Below are experts of layer 6 (counted from 0) of a mixture-of-experts language model. Rows are named up (a neuron's input weights, with its number) and show model dimensions 0-127. Each number is 128 + 32 x the weight over its row's rms, rounded and kept within 0 to 255.
Before each expert's rows: "comes after" lists some tokens at least twice as common just before its tokens as in all text. This comes from a sample of Wikipedia text that the model never trained on. Tokens count by the router's weight.

# expert 108
comes after: " Re", " (", " of", " re", " the", "S"
up0 [130  85 152 130 179  95 176 175 180 139 134 163 106 168 122 130 124 154 143 145 159 201 111  90  69 141 105 126 149 169 158 131 186 137 147 134  86  93 144  61 139  96 148  72 109 163 155 106 177 154 195  87  98  78  83 116 131 161  95 114 139 161 173 132 112 104 128 130 120 100 127 128 167 169 161  43 101  98 103  83  74 117  70 145 122 107 113  69 132 116 133 144 103 122 138 154 135 138  96  87 126 130  39 139  66  75 140 130 125 145 145 130 134 149 117 139 115  78 112 131 117 120 133 125  53 114 128 112]
up1 [132 184 101 140 148 169 157 113 159 113 137 157 130  94 115  75 187 164  99 138 146 110  93 188 123 169 141 127  61 102 190  70 117 108 224 129 121 116 145 182 124 155 143 144 126 163 136 172 150 103  68 178 114 138 110 111 166 109 115 122 114  59 179 109 153 168 161 141 133 140  69 101  92  83 167 110 127 109 130 105 106 102  81 107 131 106  92 167 171  77 131  95  71  95 126 133 159 112 128 141 128 124 146 123  92 131  98 126 158  94 121 124 218 150 112 161 156 152  91 174 149 142 113 101 112 105 171 105]
up2 [152  62 142 176 155 171 146 164 133 108 125  93 122 186 142 129 162 126 135 105 123 142 141  74  96  94  76 135 176 104  62 167  53 110 132 139 190 103 104 179 133 112 162 155  85 179  85 151 138 105 135 154 120 106 125  75 131 171  86 114 151 131 103  75 138 100  96  95 148  67 110 118 124  90 162 161  68 103 124  96 118 132 134 159 116 108 119 126  80 145 124 189 161 155 128 126 137 129 132 121 214  60 104 110 148 135 144 124  83 105 113 137 109 155 120 159 122  91 144 125 130  45 101 172 138  76 101 119]
up3 [112 134 160  84 107  96 121 141 133 170 117 170  86  86 108 120 117 126 120 107 196 127 138 118 156 115 109 136  97 123 145 117 161  49  69  79 123 120 171 148  94 128  86 173 130  90  95 166  76 163 126 167 165 131 124 163 130 159 128 105  66 101  98 139 129  84 138 114 173 123 161 124  58 152 147 130 172 150 100 109 179  83 213 122 135 144 164 168  75 109 149  97 163 144  93 146 143 100 125 142 114 200 132 184 101 107 157 127 153 121 185 108 184 116  67 165 159 125 100 167 109 190 132 108 121 151 129 114]
up4 [121 102 125 136 171  40  88 114  82 146 153 133 119 144 115 109 160 160 103 182 114 143 192 147 129 146 178 101 130 114 140  84 143  89 166 117 116 117 135 100 117 103  89 148 139 123  73 159 109 144 145 124 110 144  46 118 184  92 122 165  62 138 174 193  89 126 128 126 164  92 140 157 136 116 181 141 145 131 160  96 142  68 135 168 188 175 113 117 133 156 194 100 132  64 124 114 148 135  44 138 158 141 100 123 122 135 130 111 112 103  92 157 188 144 142  86 162  76 173 137 120 150 153  65 119 132 126 126]
up5 [ 96 124 114 127 143  77 175 106  82 153 180 126 128 105 111 130 141 146 112 194 173 135 175 136 104 135 138 120 112 126 120 105 165 143 200 136 176 160 151  94  92 135 129 144 139 142 123 173 171 118  67  63  72 124 155 121 148 120 155  99 163  99 124 142 122 181  99 111 120  89 100 139 143 146 128 149 110 188  93  70 160 158 122 109 124 155 117 139 141  96 123 115 127 140 128 144 108 120 147  52  85 113 180  85  79 100 234 114 107 149 116  73 105 163  85 183 112 121 117 147 190 150  93 186 163 173 120 117]
up6 [162 126 151 144 137  72  93  93 100 176  79 113 154 157 126 162 109 144 117 192  49 146 133 149  91  80 105 110 100 129 103 125 109  98 107 148 153  80 157 146 131 124  72 140 158 133 114 102 144 138 203 169 132 175 133 150 112  97 107 137 109 144 185 102 147 126 109 150 133  74 119 121 118 127 168 150 137 141  87 137 153 201 136 177 151 123  97 139  94 111  82 115  63 176  82  51  96 123 108  88 120 135 132 140 131 102  94 141 166  63 132  93  31 116 134 129 132 111 147 136 112 140 114  72 158 176 173  99]
up7 [160 136 122  69 101  82 116 146 122 123 114 190 102 135 129 130  82  68 197 107 117 129 130 133 158 162 101 117 110 144 146 170 139  78 126 176 166 152 119 132 112 159  94 142 119 133  70 109 117 130  37 135 139 106 146 108 154 113  90 110  48 155 147 111  78 114 137 102 124  93 104 123 133 132 110  97 171  78 124 134 183  83 107 104 122 145 178  90 100 137 159 186  98  67 180 108 105 133  54 156 136 138 105 106 148  94 153 119 155 144  93 179 108 154 150 119  88 118 156 114 180 151 172  79 106  75  84 167]
up8 [ 85 154 129 113 175 108 124 147 144 112 123 118 117 118 133 159  88  83 133 100 168 113 101  85 152 129 144 113 133 173 108 133 146 195 127 142  59  89 164  84 171 110  53  74 114 114  85 155 140 102 144 118 134 111 171 125 185 170 155 169 163 138 115 216 144 103 131 129 142 108 107 127  46 141 158 112  47 171 102  87 126 129  82 117 119 172 141 115 170  89 117  92 155 114 123  51 105 148 133 111 104 108 149 119 152 159 125  70 144 185 142 119 146 117 167 162  78 113 135 128 136 140 123 165 109  49 135 146]
up9 [ 83 105 148 127 115 111  74  95 186 161  67  83  95 140 110 168 166  82 144 119 127 158 130 121 140 136  92 135 108 174 187 157 166  81 171 105 123 118 194  90  95 122 145 129 133 112 118  66 123  97 134  97 118  86 110 119 125 106 155 142  95 179  91 168 141 126 103 159 176 146 182 136 100 153 137 153 143 138  96 119 204  92 129  72  94 145 118 134  93 154 128 130 109  91  80 129 125 124  62  97 114 106 158 159 179  78 121 124 138 126 106  61 131 155 129 136  68 172  59  84  95 142 149 110 100  85 180 128]
up10 [135 143 161  83 125 143 114 147 146 124 174 136  83 118  91 141 133 135 168 122 106 153  88 121 121  94 101 147 102  98 160 126  88 148 127  61 149 193  99 129 152 178 183 117  85 154  92 157 160 173 130 155 168  95 112 113 182 147  92  99 134 102 105 176 135  85 122 115 162 124 142 131  60 127 142 152 135  91 114 166 153  90 138 101 162 143 143 124 160 107  81 100 156  89 124  98  71 113 119 169  86 103 116 152 136 129 129 186 103  88 123 107 105 153  80 174 214  95 178  88  91 130 149 139 126 182 152  28]
up11 [109 145 112 148 111 168 106 119 140 179  67  70 147 106 103 188  57 164 140 119 159 147 134 135 158 131 145 146 147 150 141 115 108  96 170  99 119 101 122 103  15 105 177 123 179  87 146 158 154 124 133 100 126 118 155 104 163 138 151 134 144 127 146 185 172 163 113 189  75  86 157 117  84 195 162 103  77  92 135 130 113 104 159 145 119 159 122 149 114 126 111 144 150 163 134  44 155 102 159 147  86 100 148 164 112 168 151 157 151 139 110  59 126 155 133 136 102 162  97 140 134  60 151 115 130  85  88 125]
up12 [126 178 137 148 175 133 153 210 119 152 127 118 158 128 162  90 147 122 114 112  70 124 119 109 162 101 131  95  47  73  67 124  88 119 100 105 137 122 108 122  31 138  98 110 130 147 169 199 129 115 102 138 208 130 104 103  93 122 130 127 170  95 151 115 139  80 137 121  81 105  85 117 200 171 148 131 134  95 113 134  90  70 120 177 165 152 157 164 127 127  92 146 156  92  76  97 104 132 172 175 148 102 105 162 101 160 147 121 127 111 143 145 173 140 129 156 176 173  92  85 121 146 101 108 114 150 105 130]
up13 [153 107 147  93 110 148 101  73 117  80  69 122 123 164 152 183 113 170 125 102 119  76 153  70 115  87 110 138  67 137 104 127 113 127 116 181 182 151 110 136  77  83 113 195  84 108 146 118 131 121  90  86 126 125 202 129  96 142 156 119 120 173 144 148 173 147 163 121 124  81 119  90 117 115 173 111 148 157 160 159  91  62 160 144 115 101 148 141 122  93 147 115 117 137 131  83 152 101 182 102 140 134 130 168  65  83  95 140 138  73 155 109  65 135 107 146 177 130 121 118  95  92 117 181 117  50 106 158]
up14 [ 63 132 146  97 148 166 106 201 154 117 156 146 125  85 112 190 146 120 139 134  89  55 119 135 149 126 195 114 107 150 131  78 162 110  63 142 114  93 141 111  61 135 113 147 183 148  86 131 123 180 143 116 115 109  95  60 102 167 147 105 147 150 183 131 134  74 154 171 105 189 140 141 115 133 109 144 115 150  75 105 104 149  96 146  96 125 156 137 129 181 116 107 129  80 112 109 120  69 124 144  50  77 146 154 117 139 166  93 112 136 126 129 159 119 113 118 193  94  63 146 189 109 105 125 150 127 110  99]
up15 [120  95 126 175  78 102 100 150 148 131  53 185  95  96 104 138  79 133 190 112  88 141 119 152 136 154 117 102 104 182 116  92 110 106 160 122 170 175 119 108  92 216 147 116 133 150  99 177 129 146 101 122  79 143  64 138  90 133 129  98 160 150 105 193 194 143 144  90 102  92  96 146  65 162 133 116  80 135  95  95 145 138  67 163  92 143 108 129  70 107 147 116  86 116 113  88 191 120  99 135 118 173  92 121 167 125  95 115 158 154  84 158 131 140 147 136  95  83 133 138 141 106 165 140 112 132  73 108]
up16 [100 142 201  77 105 108  94 143 112  75 113 138 112 150 163 138 124 150 157 139  89  88 172 114 102 108 167 111 144 173 126 129  55 162 141 138 168 126 114 149 102 135 154 145 102  71  87 174 143 147 166 123  89 156 149 116 123 101 110 122 111 181 100 122 114 199 167  92 145  99 124 190  94 154 147 132 143 157 112 120 125 135 154 169  94 102 149 148  84 139 118 182 127  88  69 137 113  57  83 121  87 129 109 210 104 112 150 167 146 104 137 183 120 108 202  97 149 182 151 137 176  86 117  70 150 134 141 116]

# expert 138
comes after: ",", ".", " where", " that", " the", "See"
up3 [171 191 156  99 141 133 140 122 163 154 114 185  65 159 140  80 107 120 155 121 124 103 117 150 123 101  77 110 149 121 139 144 109 150 125  50 148 132  62 129  88 106  95 120 113 214 139 118  72 114 131 153 196 162 146  77 147 146  96 161  83 138 103 137 109 145  35 207 118 178 149 163 119 134 137 135 112 112 126 139 118  98 101 126 182 154 155  87 127 142 114 112  75 152  55 109 140 112 108 147 130 111 109 155 108 103 142 141 120 100 142 133 125 133 154  20  69 125 124  99 130 154 144 122 150 113 104 110]
up4 [ 41 143 110  54 148  80 127 147  96 149 196 151 130 149 102 122 107 110 116 105  93  75  75 114 108 148 170 119 158  62 122 157  81  88 159 147 139 115 147 105 202 121 117 113  97 140 116 114 155  82 165 112 136 135 102 121 187 103 171 138 163  91 182 116 203 142 160 118 111  99 113  87 120 108 177 129 114 145 159 162 113 134 115 182 118 106 112 142 133  61 131 158 146 122 140 179 108  82 188  96  86 164 161 142 126 169 135 154 130 121 102 174 119  53 123  85 146 124 136 165 136 130 113 142 161 121 115 178]
up5 [130 141 133  62 105 144 114  82 180 118 111 132 118 194 123 105 153 102 151 140 105  83 141 150 117 111  55 123 115  85 194 189 152 105 141 100 101 159 164 188 105 119 112 134 199 158 143  94  74 110 112 137 125 111 133  62 122 140  64  84  57 166 132  96 135 127 165 173 160  89 133  91 139 157 108  87 155 122  79 107 122 120  90  68 126 155 166 144 161 117 142 126  65 158 124 141 125 133 138 117 146 126  88  64  82 133 138 128  90 115 129 127 128 131 120 129  71 126 104 120 145 121 175  40 120 108  83 134]
up6 [183 122 112 135 122 149 183 110 123 113 121  93 117 120  50 145 196  67 103 124 160 131 148 115 177 131 157  98  89 134 124 115 130  51 113 125 121 163  63 155 131 112 129 119  40  90 128  90  85  72 149 121 171 162  98 162 100 155 194 111 118 124  69 142 102 127 109 127 145 152 142 107 122 119 182 143 158 132 141 101 118  81 160  83 192 147  90 121 110 112  92 135 119 159 153 149  91 122  96 129 139 134 102  98 128 148 115 141 109  85  71 101  94 176  92 168 188 152 123 198 136 148 173 143 102  96 156 150]
up7 [ 86 156 160  75  93 137  83 114  96 163 130 176 111 194 142 148 147 134 131  68 139 150 203  99 182  98 117 104  43  37 100 117 107 111 108 144 152 100 156  93 116 102 101 139 156 142 117 146 171 120 145 174  93  94 155 168 150 165  88  94 115 166 100  84  74 153 102 159  94 121 105 141 190  71 171 143 122 179 110 139 130 146 135  83 164 122 110 138 133 158 118  89 171 170 146 188 123 101 115 150 118  95 123 176 116  63  99 126 128 126 118 148 132 113 110 115 103 106 127 193 155 127 131 150  99 114  97 137]
up8 [102 155 218  77 123 172  55 117 110 137 108 125 114 135 147 160  96 128 183 156 187 163 125 144 139 132 142 120 118  94 155  95  79 149 133 165 137 166 111 149 125 129  65 170 126 126 131 161 130 118 168 182 187 109 161 200 169 136 131 110 134 144 102 104 103  96  84 114 102 116  69 136 101 133 153 182 101 133  68 158  88 108 148  86 181 125 104 143 118 123 120 149 180 128 111 115 126 122 160 123 131  98  85 168  87  73 158  49 145 161 108 119  97 114  73  84 156 146 141 133 170  78 174 147 119 153 112 101]
up9 [130 148 130 137 118 108 178  81 155 136 134 166 113 111 128  93 112 149 115 142 131 185 176 123 108  90  94 109 119 204  34  52 116 131 134 140 134 208 167 154 170 158 153 136 156  82 117 180 119 112 145 123 186 141 107 123 168 102 151  62 169  82  81 137 160 149 122  47 111 190 156 135 190 139 164 120 150  57 159 112 153 145 135 149 146 128 123 130 107 202 130 151 101 157 116 120 146 122 143 104 156 140 108 128 124 105 137 146 148 135 128 104 139 154  94  82 134  69 114 136 110 157 157 142 189 102 102 132]
up10 [112 169 130 133 148 122 133  98 184 156 108 140 120 145 143 142 135 118 132 151 109 155 130 120  99 141 127 113 186  88 162 138 139 111 178  78 129 107 118 127 193 157 102 154  78  87  99 114 184 143  99 131 156  83 151 171 146 159 179  98 196 100 114 177 166  78 137 111 139 153  85  91 116 121 171 155 141 117 169  65  92 111 180 153 128  77 109 145 192 150 146 111 113 154  80  95 190 111 100 111 150 138 109 171 161  85  89  67  97 155 125 156  85 204 166 126 110 190 110 109 109 130 160 146 103  96 131 183]
up11 [ 76  84 120 165 178 102 149  67 178 125 180 152 112 147 134 100 127 164  87 120 145 124 144 148 144  91 152 150 134  69 148 158 113 115  92 138 126 177  87 151 141 167 134 144 109  81 152 142 120 144 124 144 128 137 118 118 176 144 155 124 139 145 188 174 133 106 146 166 102 157 161 105 114  74  94 112 229  88 206 146 108  75 191 127 156 148 140 139 121 116  65  89 100  82 118 140  82 118 112 145 146 125  99 129 156 140 134  87  44 100 153 185 153  83 150 148 185 106 100 115 133 148 162 154 168 137 137 154]
up12 [106 142 110 168 163 126 167 150 154 140 146 129 148 145 184 177  94 145  86 106 117 127  93 116 146 139 163  89 167 166 129 154 106 209 119 133 182 136  55 106 141 146 119 118 119 114 177 150 110 114 172 163 176 121  93 163 158  99 151 130 134  89 124 151 137  55 177 131 147 159 170 122  66 162 149 117 145 104  93 147 115 100 140 109 137  59 193 109 122  91 107 121 138  99 112 108 141 104 104  89 117  88 151 144 193 143 196  92 122 105 115 159 114 122  99 109 145 201 164  39 105 145  84 183 136 136 140 122]
up13 [150  84 119 201 142  69 106 143 187 142 144 107 141 141 136  76 185 135 144 100 175 123 116 171 100  74 143 128 117 187 160 113 103  99 141  79 131 148 109 127 101 136 149 153 122  65  86 107  69 146 170 146 136  94 156 175 151 153 110  68 129 102  53 104 152  88  92 174  99 155 137 140 151 138 174 152 150  68 117 128 160 113 155 120 102 173 196 117  79 105  73 179  86 143 112 143 113 138 151  79 149 122 136 149 110 133  95 134 120 128  87 136 180 139 115 132 122  80 131 152  89 173  86 157  97  78 157 141]
up14 [143 124 128 132 172 137 156 127 127 160  65 195 130 123 134 183 131 148 136  42  76 128 126 139 186 128 156 106 120 161 126 194 123 206 133 113 194 112 104 131 153 162 128 144 114 151 104  95 130 152 106 156 137 197 131 136 104  71 146 123 104 143 192 194 198 129 169  93 131 164 103 132 165  86  81 182 126 203  85 150 149 112  67 158 118 109 175 143 102 126  87 107 118 151 119  95 112 106 106  87  84 141 129 171 124 123 158 129 147  80 107 129 144 148 142 128 169 109 142 105 126 177 104 147 156  98 147 123]
up15 [181 143 180 123 131 124 133 180 143 165 105  90 115 171  96  84 129 120 141  99 157 158 152 158  91 113 104 109  93  80  76 106 131  86 159 147 171 103 106 160 133 142 147  69 127 180 129 148 152 136  72 158  91 118 172  53 119 107 153 192  41 132 126 123 109 133 157 150 185  84 132 142 122 124 114 107 196 120 127 126 103  84 149 172 110 152 160 139 168 141 158  73 126 136 130 176 100 101 129 148 135 133 202 113 115 167  77 124 103  90 135  79 158 159 152 137 118 184 167 190 175 137 148 107 104 148 108 126]
up16 [134  61  86 150 129  36 109 150 113 167 103 111 143  49 117 111 145 126 131  79 130 131 124 158 120  88  92 147 154 158 124 138 157 100  88  90 122 104 143 127 120 177 108  55 164 100  70 142  66 161 143 164 161 107  83 142 133 185 155 143 129  53 139  78 109 117  93 121  97 147 127 121 147 164 169 127 167  57 184 113 135 111 116 114 111 102 150 111  85 117 120 142  91 153 151 138 155 156 221 146  95 100 106 166 104 140 182 107 125 151  95 148 117 169 100  94 106 118 161 118 127  86 138 159 101  98 145 139]
up17 [168 139 140 142  93  98 143 101 125  64 118  70 130  69 156 109  99 145 110 136 134 188 111 172 119  73 161  95 182 151 105 160 151 114  91 139 114 123 164 139  89 135 113  51 183 129  75 135 171  83 146 138  92 165 184 110  95 166 128 155 120 175 110 128 145 117 105 125 112 126 119 122 102 147 120 120 147  42 127  86 112 119 152 113  63  69 138 121 187 121  66 172 104 122 152  95  70 129 184 123 153 118 143 134 110 178 159 141 130 146 164  97 113  95  88 155 123 136 141 190  90 112 152 167 137 142 168 176]
up18 [ 95 108 157 158 153 138 147 108 121 161 129 130 122 150  97 198 108 112 155 122 114 151  81 143 102 145 110  53 148  86  81 111 103 121 114  77 170  76  93  89 157  80  83 154 134 158 141 126 168 143 143 121 119 103 113 154  83  66 150 156 115  70 129 132 122 135  88 146  80 146 141 126 109 154 152 168  54 136 100 150  63 118 162 176 135 158 154  73 186 170  84 155 167 117 135  96 151 113 105  91 154  59 199 106 111 116 176 128 117 112 107 122 123 143  40 111 102 127 127 161 155 148 137 148 113  94 140  78]
up19 [132 137 132 158 100  95 100 156 142 114 156 153 134 125 124 138 111  97  85 130 122 113 140 151 151  98 108 158 150 107  95 166 179 140  61 203 127 109 139  72 119 144 111  44  83 110 205  90 125 116 124  72 105 169 147 150 187 129 120 126 142 140 111  92 151 187 163 102 110  46 145 121  93 169  80  47  91 154  64  74 128 132 122  60 155 145 106 124 113 127 119 111 109  93 104 127 151  98 168 105  95 124 148 197 111 128 176 141 128 155 143 155 145 162 104 115 157  80 134 140  96 113  96 131 131 119 162 175]

# expert 17
comes after: " G", " S", " St", " D", " W", " P"
up0 [124 102 143 134 186 110 126 142 107 125 121  74 129 189 147 165 195 147  80 146  83 187 106 160 102 163  84 104 111 111  92 154  71 118  86 196 147 100 173 163 133 139 102 148 169 126 165 184 131  95 144 142 154 172  94 110  87 147 131  75 134 139 104 142  72 112 123 134  74 144 135 120 162 160 115  76 121  85 133 149 175 145 183 126 133 120 144 161 113 120  63 125 145 134 128  59 160 158 140 112 123  97 145 203  85 130 101 117 119 114  90 168 164 103 130 106 119 149  76  94 115 119  72 134 109 187 108  77]
up1 [114 163  90 236 113  93 140 152 153  98 112 138 135 171 138 107 107 131  77  96  86 143 132 128  77 133 114 103  94 175 175 112 128 131 116 169  90 109  63 123 137 121 113 120 162 124 159 173 144  97  73  68  72 130 151  96  42 155 116  89 122 133 134 154 152  59 114 136 164 124  92 163  92 151 114 124 174 135  93  87  88  98 105 143  44 152 114 117 126 102 121  97  98 178 150  85 112 194 119 148 133  90 145  75 124 172 117 118 122  59 144 157 135 140  97 131 137 101 117 156 148  81 148 145 136 120 132 138]
up2 [ 95 169 180 161  89 110 104 196 150  85 168 102  86 131 154 185 164 105 114 134 153 143 163 209 104 115 109 119  96 124 127 150 119  83 111 135 145  90 114  70 140 145 138 129 155 105  58 129 181 217 122  94 118 135 101  94 151 185 118 123 175 155 127  86 141  83 114 172 119 158 159  74 124 117  92 165 130 170 130 115 182 124 110 124  97 149 156 158  91 131 150 135 133 140 161 151 141 119  75 149 128 167 157 146 170 177 152 166 151 125 129 112 154  89  88 175 130  80 187 161 139 161 141 110 186 163 113 110]
up3 [ 97 104 123 147  73 156 139 136 179 133  83 179 140  91 104 147 146 122  70 115 168 136 111 129 102 119 121 122 139 132 124 131 152  83 152 176 155  84 202 123 100 126 128 202 118 112 109 134 141 124  80  97  96 162 119  98  92 134 138 115 154 182 128  90 100 121 193 131 128 152 180 133 117 110 132 181 110  70  82 160  92 121 178 151 124 123  67 106 148  94 118  84 174 146  89 121 103 146 140 129 172 107  86 130  94 107 124  68 122 169 136 141 166 142 187 148 115 207 116 117 161 191  47 146 131 112 185 132]
up4 [ 99 129 156 131 163 110 137 171 150 119 151 160  89 178 108 123 166  76 155 128 150 146  95 120 111 123 110 109 133 169 133 125 152 103 137 186 121  96 122 121  28 133 113 121 125  93 100 184 158 142  96  58 101 129 171 192  50 114 127  75  98 172 132  77 154 145 163 117 141 140 146 203 155 171 105 161 118 116  97 147 186 148 160 137 135 155  99 121 106 154 131 104 151 193 153 110 110 167  81  71 110  98 111  78 158 128 166 141 106 101 120 168  80 161 181 123 103 105 112  88 144  98  81 132 142 107 130 174]
up5 [182 125 113 120  84 127  50 153 128 128 149 164  75 151 118 120  85 158 100 148 153 123 146 142 120 175 131 187  95  96 158 167 110 132 144 129 152 162 144 137 131 157 186 146 143 126 131 157 109 138 109 126  91 122 170 145 124 178 165 182  61 159 195 110 106 119 169 123  84 179 185 114 153 104  91  75 176 112 141 162 149 180 121 209 152 107 111 143 146 121 148 128 145 102 118 195 153 181 128 137 169 143 100 141 131 187 103 188  81 146 151 164 163 133  87 144 121 118 107 168 176 140 129  80  88 129 136  88]
up6 [130 131 106 153 149 100  83 127 158 137  72 123 206 145 176 136 133 117 179  80 117 108  86 132 131 156  88 117  67 132 112 159 148 110 105 157 105 137  68 177 179 119 120 151 186 117 115 151 131 183 125 105  63 145 145  89  80 128 115 110 105 201 159 146 140 104  74 152 129  88 165  98 119 122 117 105  63  78  98 106 144 194 126 188 109 117 113 109 101 114 139  95 146 132  70  89 174 137 123  75 121 134 188 109 129 128 158 180 119 133 109 137 143 116 160 147  64 143  82  75 170 110 133 102  97 137 155 115]
up7 [160 212 132 150 115 127 155 164 121 107 110 117 151 126 153 160  60 168 101 188 164 159 191 136 161  60  95 204 152 117 117 168 124 126 138 152  87 180 129 192 140 130 176 106 109 169 141  82 143 108 150 145 221  79 125 153 111 106 118 102 148 155 169 158 170 117 115 105 126  98 146 152 123  98 162 129 159 145 132 162  89 122 121 154 116 152 105 159 138 137 158 151 142 171 140 197 158 114  89  79 119 163 115 126 120 128 198 115  73 108 132 177 119 125 190  99 131 117 113 104 138 109 137  61 123 119 139 120]
up8 [166 121  91 161  93  71 152  92  71 153 104 120 112 108 106 147 134 131  81  75 130 142 167 140 114 123 103 146 140  98 205 126 129  80 118 131 134 150  68 166 139 165  83 120 114  99 119 112 105  91 116 135 133 130 132 128 125 118 130 103 170  97 140 210 116 108 134  83  60 144 141 176 159  72 110  96 112 119 145 152  51 127 104  69 114 125 159 126  97  96 140  85 115 128  90 128 113 167  86 224 121 197 113 153 107 110 115 159 131 134 122 109 173 192 127 124 169 119 161 192 161  89  99 116 179 108 130 147]
up9 [123  97 133  95 133 109  83 124  93 108 159  58 102 143 167 155 148 141 129  58 149 137 178 102 102 120 135 139 136 183 126 107  95 149 162  90 166 113 144  81  99 148 104 200 141 117 122 130 183 118  88  85 147 142 176  83 165  94  70 132 111 149 140  91 147 134 118 137 135 148 163 165 116 112  94  96  90 146 144 103 109  62 180 138 146 108  90 151  93 121 139  91 119 140 129 163 142 122  93  91 150 115 107 151 160 167 142 118  79 136  58  90 172 120 169 140 111  83 127 111 137 140  74 221 116 124 162  38]
up10 [107 141 135 108 119 150  94 115 108 204 144 103 144 105 102 134 122 115  85 173 144 117 148 120 120  92 128 130  93 139 169 124  76 107 169 147 174  87 181 134 143 106 144 149 107 147 154 160 162 124 150 100 139  68 128 191 155 199 134  80 105 132 157  61 140 112 127 192 180 195 102 112 128 180 112 202 150 104 118 136 182 143 153 144 139 142  88 145 167 117 132 135 110 176 115  95 150 126 116  70 136 116  79 147  80 114 143 115 109 142  86 182  95 192 115 124 107  96 109 119  83  90 128 108 109 155  66 199]
up11 [ 77  99  94 161 147 131 151 105 116  95 104 136 105 127 154 126 154 160 103 161  78 156  90 174 135 179 164  72 129  94 152 122 132 159 130 128 117 160 148 158 164 160 148  98 119  87 128  86  96 142 120 148  71  90 107 156 100 153  68  70 174  92  97 134 108 119 123 117 150 147  76  88 142 138 115  91 127  56  94 178 110 143 189 136 116 119 130 185 162 109 176 116 207 108 173 114 166 101 167 110 172 123 107 125 104 204  67 121 155 138 108 122 182  99 136 109  84 132  97  89 196 129 143 121 120 144 142  88]
up12 [ 77 109 129  77 153  60 149 158 181  98 137 125 147 102 158 122 170 120 110  38 145 159 149 154  86  79  85  92 108 140 112 127 159 139 156 149  70 153  95  62  77 114  86 127 133 162  71 105 108 135 102 121 141  82 126 115 166  99 135 189 162  94  82 106 152 143 110 146 128 103 109  83 144 107 142  89 118 102 131 124 138 121 159 120 154 138  68  84 187 129 124 106 111 163 109 102 124 181 165 112 118 161  35 142  90  99 175  98 114 109 107 146 145  68 123 120  60 118  92 153 119 148 127  94 146 153 113 141]
up13 [ 95  93 135 106 150 128  75 110 207 131  66 183 169  69 122 146 127 142 110 153  89 136 155 111 180 130 158  99 110 158  82 160 135 102 198  60 148 156 105 139 131  97 148 202 105 140  84 194 131 159 140 145 208 134 141  82 151 129 136 147 107  71  86 119 108 117 118 135 173 111 151 120 119  96  55  89 173 142 120 146 169 124 137  90  91 132 111 132 143 135 154 142  88 121  73 133 108 148 123  85 126 139 154 112 143 128  99 108 163  79 137 180 125  87  53 125 158 162 109  96 116 157 134 121 113 101 170 133]
up14 [189 137 170 100 134 135 140 149 153 162 119 143 177 126 159 176  98 149 155 124 210 138 166 113 100 161 106 146 145 149 123 163 180 160 111 168 134 146 133 121 117 156 174 125  73 153 116 117 192  94 128 134 143 156 116 116 121 114 141 147 120 147 128 120 177 152  59 129 140 179  97 148 213  64 117  70 161 128 179 128 122 129 186 126 131 107  51 121 114 109  84 138 167 129 134  99 141 141 143 137 183 122  92 156 124 156 110 106 135 125 164 118  64 164 124  76 105  78 195 149 100  80  94 150 122 147 174 186]
up15 [185 174 150  95 127 121 116 175 175 135 128  61 177 148 108 153 125 141 170 102 161 175 129  97 126  59 180 113  58 114  91 125 114  89  91 114 144  69 108 145 151 107 147 152 190 134 130 147  94 102 151 139 170 120 122 170 138  92 120  37 121 101 116 132  89 101 153 148 148  97  91 121 159 105 123  89 124 141 167 119 168  74  77 170 115 104 131  98  92  89 133 101 118 167 152 103 112 126 108 161 130 183 163  94 177 151 127 143 137 149 119 107 135 138 108 182 120  74 144 220 140 103 124 123 108  84 111 172]
up16 [147 160 112  92  87 127 155 131 151 133 161 196 139  85 133  93 116 152 163 110 163 135 177  86 145 133 136  94 149 169  91  77 151 152 112 152 104 194 147 119 149 153 120 128 141 106  91 112 133 166 150 107 129 145 121 147 132 112 128  60 115 115 175 160 125  64 124 127 116 121 126 195 196 120  58 115 144 130 169 200 130 118 132 112 145 176 196 137 162 140  93 141 136 135 132  21 148  59  89 103 151 116 125 140 108 169 127  82 126 101 170 125 142 121 128 105 116 147 206 116  97  62 126 158 103 119 166 119]